python train.py --d_model=192 --n_experts=32 --d_expert=128 --moe_layers=[0, 1, 2, 3, 4, 5, 6, 7] --router_score="softmax" --balance_loss=0.00716 --balance_bias=false --router_bias=true --init_std_router=0.0111 --lr_router=0.00201 --vocab_size=13973 --lr=0.0151 --batch_tokens=[65536, 131072, 262144, 524288] --seq_len=512 --train_tokens=505100000
Below are experts of layer 3 (counted from 0) of a mixture-of-experts language model. Rows are named router (the router's row for the expert) and show model dimensions 96-191. Each number is 128 + 24 x the weight over its row's rms, rounded and kept within 0 to 255. Numbers have three digits each.
After each expert's rows: a language model's description of what the expert responds to. This comes from a sample of Wikipedia text that the model never trained on.

# expert 5
router:150157133090155163117162091121104151132123134121134136112102140082101174122084142055117100126116128159105155189121128141113099114100099100185138095147129082094132146093116118142157096166122108120166106125170112111123121113100147146127145148121134135096129122160169112160109122165136104140
What it handles: Digits in numbers. Single digits inside numbers in tables, scores, dates and statistics, like 5-3, 2-0-07, COVID-1-9, 15,79-9.

# expert 13
router:108093123121116120161165143115128102143118079156144156137089111129118143124109078132125166093153138101128099092088125121170124147120149132127151140123169136138130134132173150144102141162162161123127140103124161159115166131073125141137170136084120116132103114193127171109167114139095122087
What it handles: Proper-name first pieces. Opening pieces of personal and place names, especially foreign ones in squad lists and credits, like Mar, Al, Jak, Doug, Cann.

# expert 6
router:143132150188140086127171102162125155160143140108139095157107157121123146164120174130161115085126125136144138115135124134154132141139164142152140119145108105136076094120107121170121116104111078119145153111121141081145109129095121108106096146123155127131142123084118113113103094129149116091
What it handles: Table cell separators. Pipe separators and header words in wiki tables, especially sports league and squad tables, such as | Pld, Opponent, Votes.

# expert 27
router:142160104134171115116138159145142154173112134110098140132126095163122142159144102117105103105112120116122142127106154165115161136115124143134109129110130132147151063100107123167108121123104152162101123120128104123123136104173141115149123105103140144124117091154111140095172119177075143064
What it handles: Opening parentheses and slashes. Opening parentheses before years, ages or counts, and slashes in coordinates, such as (1911), (age 58), (X).

# expert 2
router:145120120109134120144162121083166137103131103139121104186110137078162090123182189132146149167090127122168139152117148111121099142086154133132121164126114128114153152149168149133151125121138154120109131142118139153131110164127154160141089096137137127189086170108149120185118162103139144103
What it handles: Mid-word name syllables. Short vowel-heavy word pieces inside names and rare words, like serot-on-in, Me-igs, Cree-vey, Scop-uli, often before a comma.

# expert 0
router:155144149143104136146106140109148135108069128142088127108107099075122132132135116140142116171106159125109156110099141128125105127134151123101088120067121162123148072138114133179142160135115145122132121107144145132105166166153160067155152150146142124130121144099150112114132134093100129094
What it handles: Closing brackets and units. Closing parentheses, brackets and quotes plus unit words after numbers, such as km), mi), %, million and born in birth notes.

# expert 17
router:139123155106118107157122092116138137105160135113136116157148115118114157125116104158108130130136142125116103119134122106182120114117117117058132157141156184126149113118103143134123140126091134135134153163089134167114071123137147134066171140109159162123107146106106153122088187153127110098
What it handles: Verbs after subjects. Forms of be and have right after a subject, like is, was, were, has, plus he/she, also, and table cell bars.

# expert 3
router:086144124087152133167128091095101124126142091104148108120128176157122112124107123157090123140141140134138153134127119112114107120109131131119106122131106158145116125143099151133151104112105170140165110133148136119104077111141099142106184117082171165117088147153115097128081137131112105135
What it handles: Past participles and verbs. Past-tense and participle verbs after was/were/to in narrative prose, such as made, known, released, appointed, built.

# expert 16
router:160143096147090115147133149143144119148124130133088081119119103130129177129154072123154140160107090145136123145128160104121126142161162139089110128117085137160135134130136121110124154176161129149125146095126158132135116115164109134118137129120110153127100105150141155119121168113087179082
What it handles: Modal verbs, misc fragments. Modal verbs like can, may, will, could, should, plus the can of canal and assorted word-initial fragments like Bras, magn.

# expert 19
router:103150152113083136142143113144140133122143151165156156091135135125165089151136151114124137112117146138188176089125101100093144121144113161099163136158130077131113122138143122112128136076134162134136129115128112109107160126121135138163107166156157120101139088183126158095153117112146120121
What it handles: Leading number digits. First digit of a number, mostly 1 or 2, in dates, scores, ages and table cells, such as 16–60, May 19, 2016.

# expert 25
router:130067114109102123124124163126116131165103184102117099159161139153118114155131142152089131135147109143104183154128149156106119099156114112170120152146129120146099154101154124094103093101126121090083133100178104146141176136108168147093128118123107116126129097153128133119123110088151134143
What it handles: List-item hyphens and ordinals. Hyphens that begin bulleted list lines after a line break, plus counting and order words like two, first, second, then, former.

# expert 1
router:096158140126111119111122167101152125131157112143100158137143129170154115140133147140134171126126148130153158144150121142116094124110088135093067114149140117127121104114084148122081121110115136134114091154114101130123129166132107130129079117153112146148107136109067184116153091088137121128
What it handles: Prepositions and articles. Prepositions and function words starting a phrase in running prose, such as in, to, on, from, at, by, the.

# expert 14
router:126152097146123155098115082153113140164155173121160122111150136062122128113119142143121132122135142121108167069159169153136090125098143073126087132124178105146093152112114077118137135154103156149100119081114110140128165155161099090148141152163117128135157102064089136137139086117096132142
What it handles: Clause-joining commas, conjunctions. Commas and joining words like and, or, which, who, but that link clauses or list items in running prose.

# expert 31
router:138157107135097101123130152095142154114112118116112133161123108080084106130126134070128136142117110112123116137118130091090153149087136089102142121113088093104105100116104129096128131153142132149143145101110108147119161136126127113172155127135126130102160130110179120130119087156137118079
What it handles: Place and institution name words. Later words of multiword proper names of places, countries and organizations, such as United States, New York City, University, Island.

# expert 24
router:161115100142164135117121117127136118121080155126163082157141119091156110179140142151111130103104131122162100124079133130109125062091097168107113088096143111148105105109142121126108156114133093128104157144151102185108152123117112125155143173124170134134166118140145142111157101108140121154
What it handles: Foreign script and semicolons. Semicolons and non-Latin characters in Cyrillic or Japanese names, plus word-final pieces of transliterated names such as Bradshaw, Stasov.

# expert 29
router:094124133126112108124118150120133148119138161144101143167107089076125089140131131095174087151102138167150093169154127101136120122124087150100080125126106157124119152124193141144133124113142123146165106143118123088148159081108129117151119142175138160092150130098121123141150169156124120125
What it handles: Head nouns, apostrophes. Common head nouns after the or a, like ship, film, club, government, album, school, plus apostrophes in possessives and contractions.

# expert 22
router:115106126180139137094131134101146132133125138127121133102113099114142143133092126142101122097144164091146108208113129137127107092137066148102161128128153126092139107143129137141163124125104103132156127135119107065142138135141118141129173086118147075154127160161151137141108107123155129138
What it handles: Inner year digits. Later digits inside multi-digit numbers, above all the final digits of years, like 199|1, 19|68, and coordinates.

# expert 26
router:130118122153155168134121131119098150131099128130109128109126103103140143116127051090121124138133116120136093130151113125126145149115137127116138138128103134158131160122127124138077141158144099109125123122105127123149123152150141104147115159151158136124128151128160119130120125087111153106
What it handles: Months and common nouns. Month names after in or on, plus season and nouns in set phrases like females age 18, rainy days, sentenced to death.

# expert 9
router:102112167137149187140100148137149156103126140142118116113144124147092115117122083089139158125137138146162095163135116121095125146104105086106111126122086078120156134107130083127101096109111107152104122096127096135157103135114137161149101165145147145160125140140166147156147166128163092156
What it handles: Determiners and common nouns. Quantifiers, determiners and common nouns after the/a in prose, such as other, this, all, many, ways, time.

# expert 15
router:148143175134097124162141098107174159106128091073165143068125140101150166165091117101116131133156111103093123119125138138134133099128173115126129128110169114107112106153114136072154100125129136139103147146131103129139152112168139138138123131086096119137123113102105077144156121107171120161
What it handles: Sentence-initial prepositions, name pieces. Capitalised sentence-opening prepositions like In, On, At, After, plus mid-word pieces of names and words such as About, Without.

# expert 28
router:129141115162142109126119117149123113126134175178135153087150104096105117120110148125109127127155122143097136129106092172144142139156161150112164134136171141104156177105121136154168138108118118181121127078143127126115103109148131080190095121109067124103167103116127151122118111147123114173
What it handles: Sentence-ending punctuation. Full stops, closing punctuation like ). and ." at sentence ends, and sentence-opening The, also decimal points inside numbers.

# expert 20
router:129094147130141119094109106139154155106128163109172132114098140128124144118147088099120100125114092121109099118099130108135155149120119122169140108158093123142145110168122141105153145110111131101139135158133141095125147103114117114166113152166100154103123126133129095166131117180126132113
What it handles: Capital letters, abbreviations. Capital letters inside country codes and abbreviations like UKR, NGR, U.S., plus opening quotes and first capital of sentence-initial names.

# expert 30
router:068188138118106096114134114109087121093118160098127106136164131156142137110169143149109161091095086123103106125109134143104175142148147132125137126095115121171154120152137144106095123141096114113091110130129128187115171130136158149135121118131152118119153131103118093114101129113136153143
What it handles: Spaces before numbers. Bare space tokens and en dashes before numbers in table cells, scores, prices and dates, plus currency signs like $, €, £.

# expert 7
router:118189127081151150117120114114117138103080118132124136136105148165108123096147097113102120111146146120092142092162096139170151135147123136101171126121127108132109116096158113102172111134162136125117109128076158116098134110121138115128115092165140119107110088134124142108140124153142111189
What it handles: Section headings and breaks. Wiki heading markup and heading words such as == Honours ==, See also, History, Career, plus line breaks around headings and tables.

# expert 12
router:135169119140174137099131158131095130154151138098090137133121158120137164113096122148127103109163125104136122128121101127093125112172092081152136104101115115156154163117159151120076159152128144153126129158149101103091066152137108085177111078101136121091130139154131108116071149118135121127
What it handles: Infobox field colons. Colons and field labels in dash-listed infoboxes and taxonomy boxes, such as Kingdom:, Wins:, Line:, Website:.

# expert 10
router:169097129117136150087095160141110145116129128167156090176120121167125156133167135111141097121123111134084087131166092127110082148143105151125151116133096079118146146153089143119156135146119097146134140135115133138151118143165122124109092133121075109139159137087119113101148088114144128151
What it handles: Institution name connectors. The word of and title words inside names of institutions, awards and orders, such as National Library of, College of, Best, New.

# expert 21
router:159100110113101126098121110171127052126129122140144153124146140106135108124125161172166158118126103129104168105136134116186156148131137131154150165100166157113146163175088134137151131107145121084124151160123179121123090092102124130109112095132097080122134120154146109142135147086086108156
What it handles: Short letter fragments. Short consonant-vowel pieces inside names and words after a capital letter, such as C-ac-ao, f-ac-ulty, Que-z-on, plus mid-number digits.

# expert 8
router:153095141147132181114088124138105167091133085089118145127118147138180125096142138127108148101140145133125126130079115140104141089142085176109155107128133119141125106111180133145157138131132142099108159156120103107119164108089148145092117116124120161092142156099112109112147077163147158128
What it handles: Line breaks and markup. Line breaks ending table rows, list items and headings, plus heading equals signs and table separator rows like |---|---|---|.

# expert 18
router:095102103155084126177128116123111133149123088133103115110106169140149096112155102114089085148138160171150095100125152112140116126164166141103127139118139163134080100116087172093119110121118138140165144122169111148165123113135179145162185126148130118114122124101095066111093134125166124171
What it handles: Abstract noun stems. Latinate abstract nouns and word stems such as political, position, development, ordin-, commun-, often within longer words.

# expert 4
router:083102124116135108159106175144119088187148107145127115126133160169114159095117132164150127126128094127125132118123134163134136129145156130152133101187150169106166100113106124178126142120113117136107144099119117160174128118090088141087158132110112096184146152142124166119116169146119172171
What it handles: Word-initial prefix pieces. First piece of a longer word split into fragments, often a Latin prefix like re, un, per, inter, or persp, behavi.

# expert 11
router:129114125128159115088125117157067096133138154124154129092160147151160095142164151124158089137120130141139091124139125122141160127132150149178118111177139147113122126127137080132115156108160146109145064150141120110120089137114107123097124120115141158170131130178136153117119095154090153121
What it handles: Word-initial capital consonants. Opening letter piece of a word or name split into pieces, mostly capitals like P, M, B, also lowercase, e.g. g-azetted, shot-g-uns.

# expert 23
router:144123122110122107119180135156124116107166131103109163145152113150109128161122147144129149134102156101149116104125089131121143104172098163142100125128133119134163159148161116125136094112131088121211122136175190131106138136167137147124163120124124147135174130082147124116131149115151125149
What it handles: Articles and determiners. Articles and possessives before a noun, such as the, a, an, his, their, plus possessive s and the m of p.m.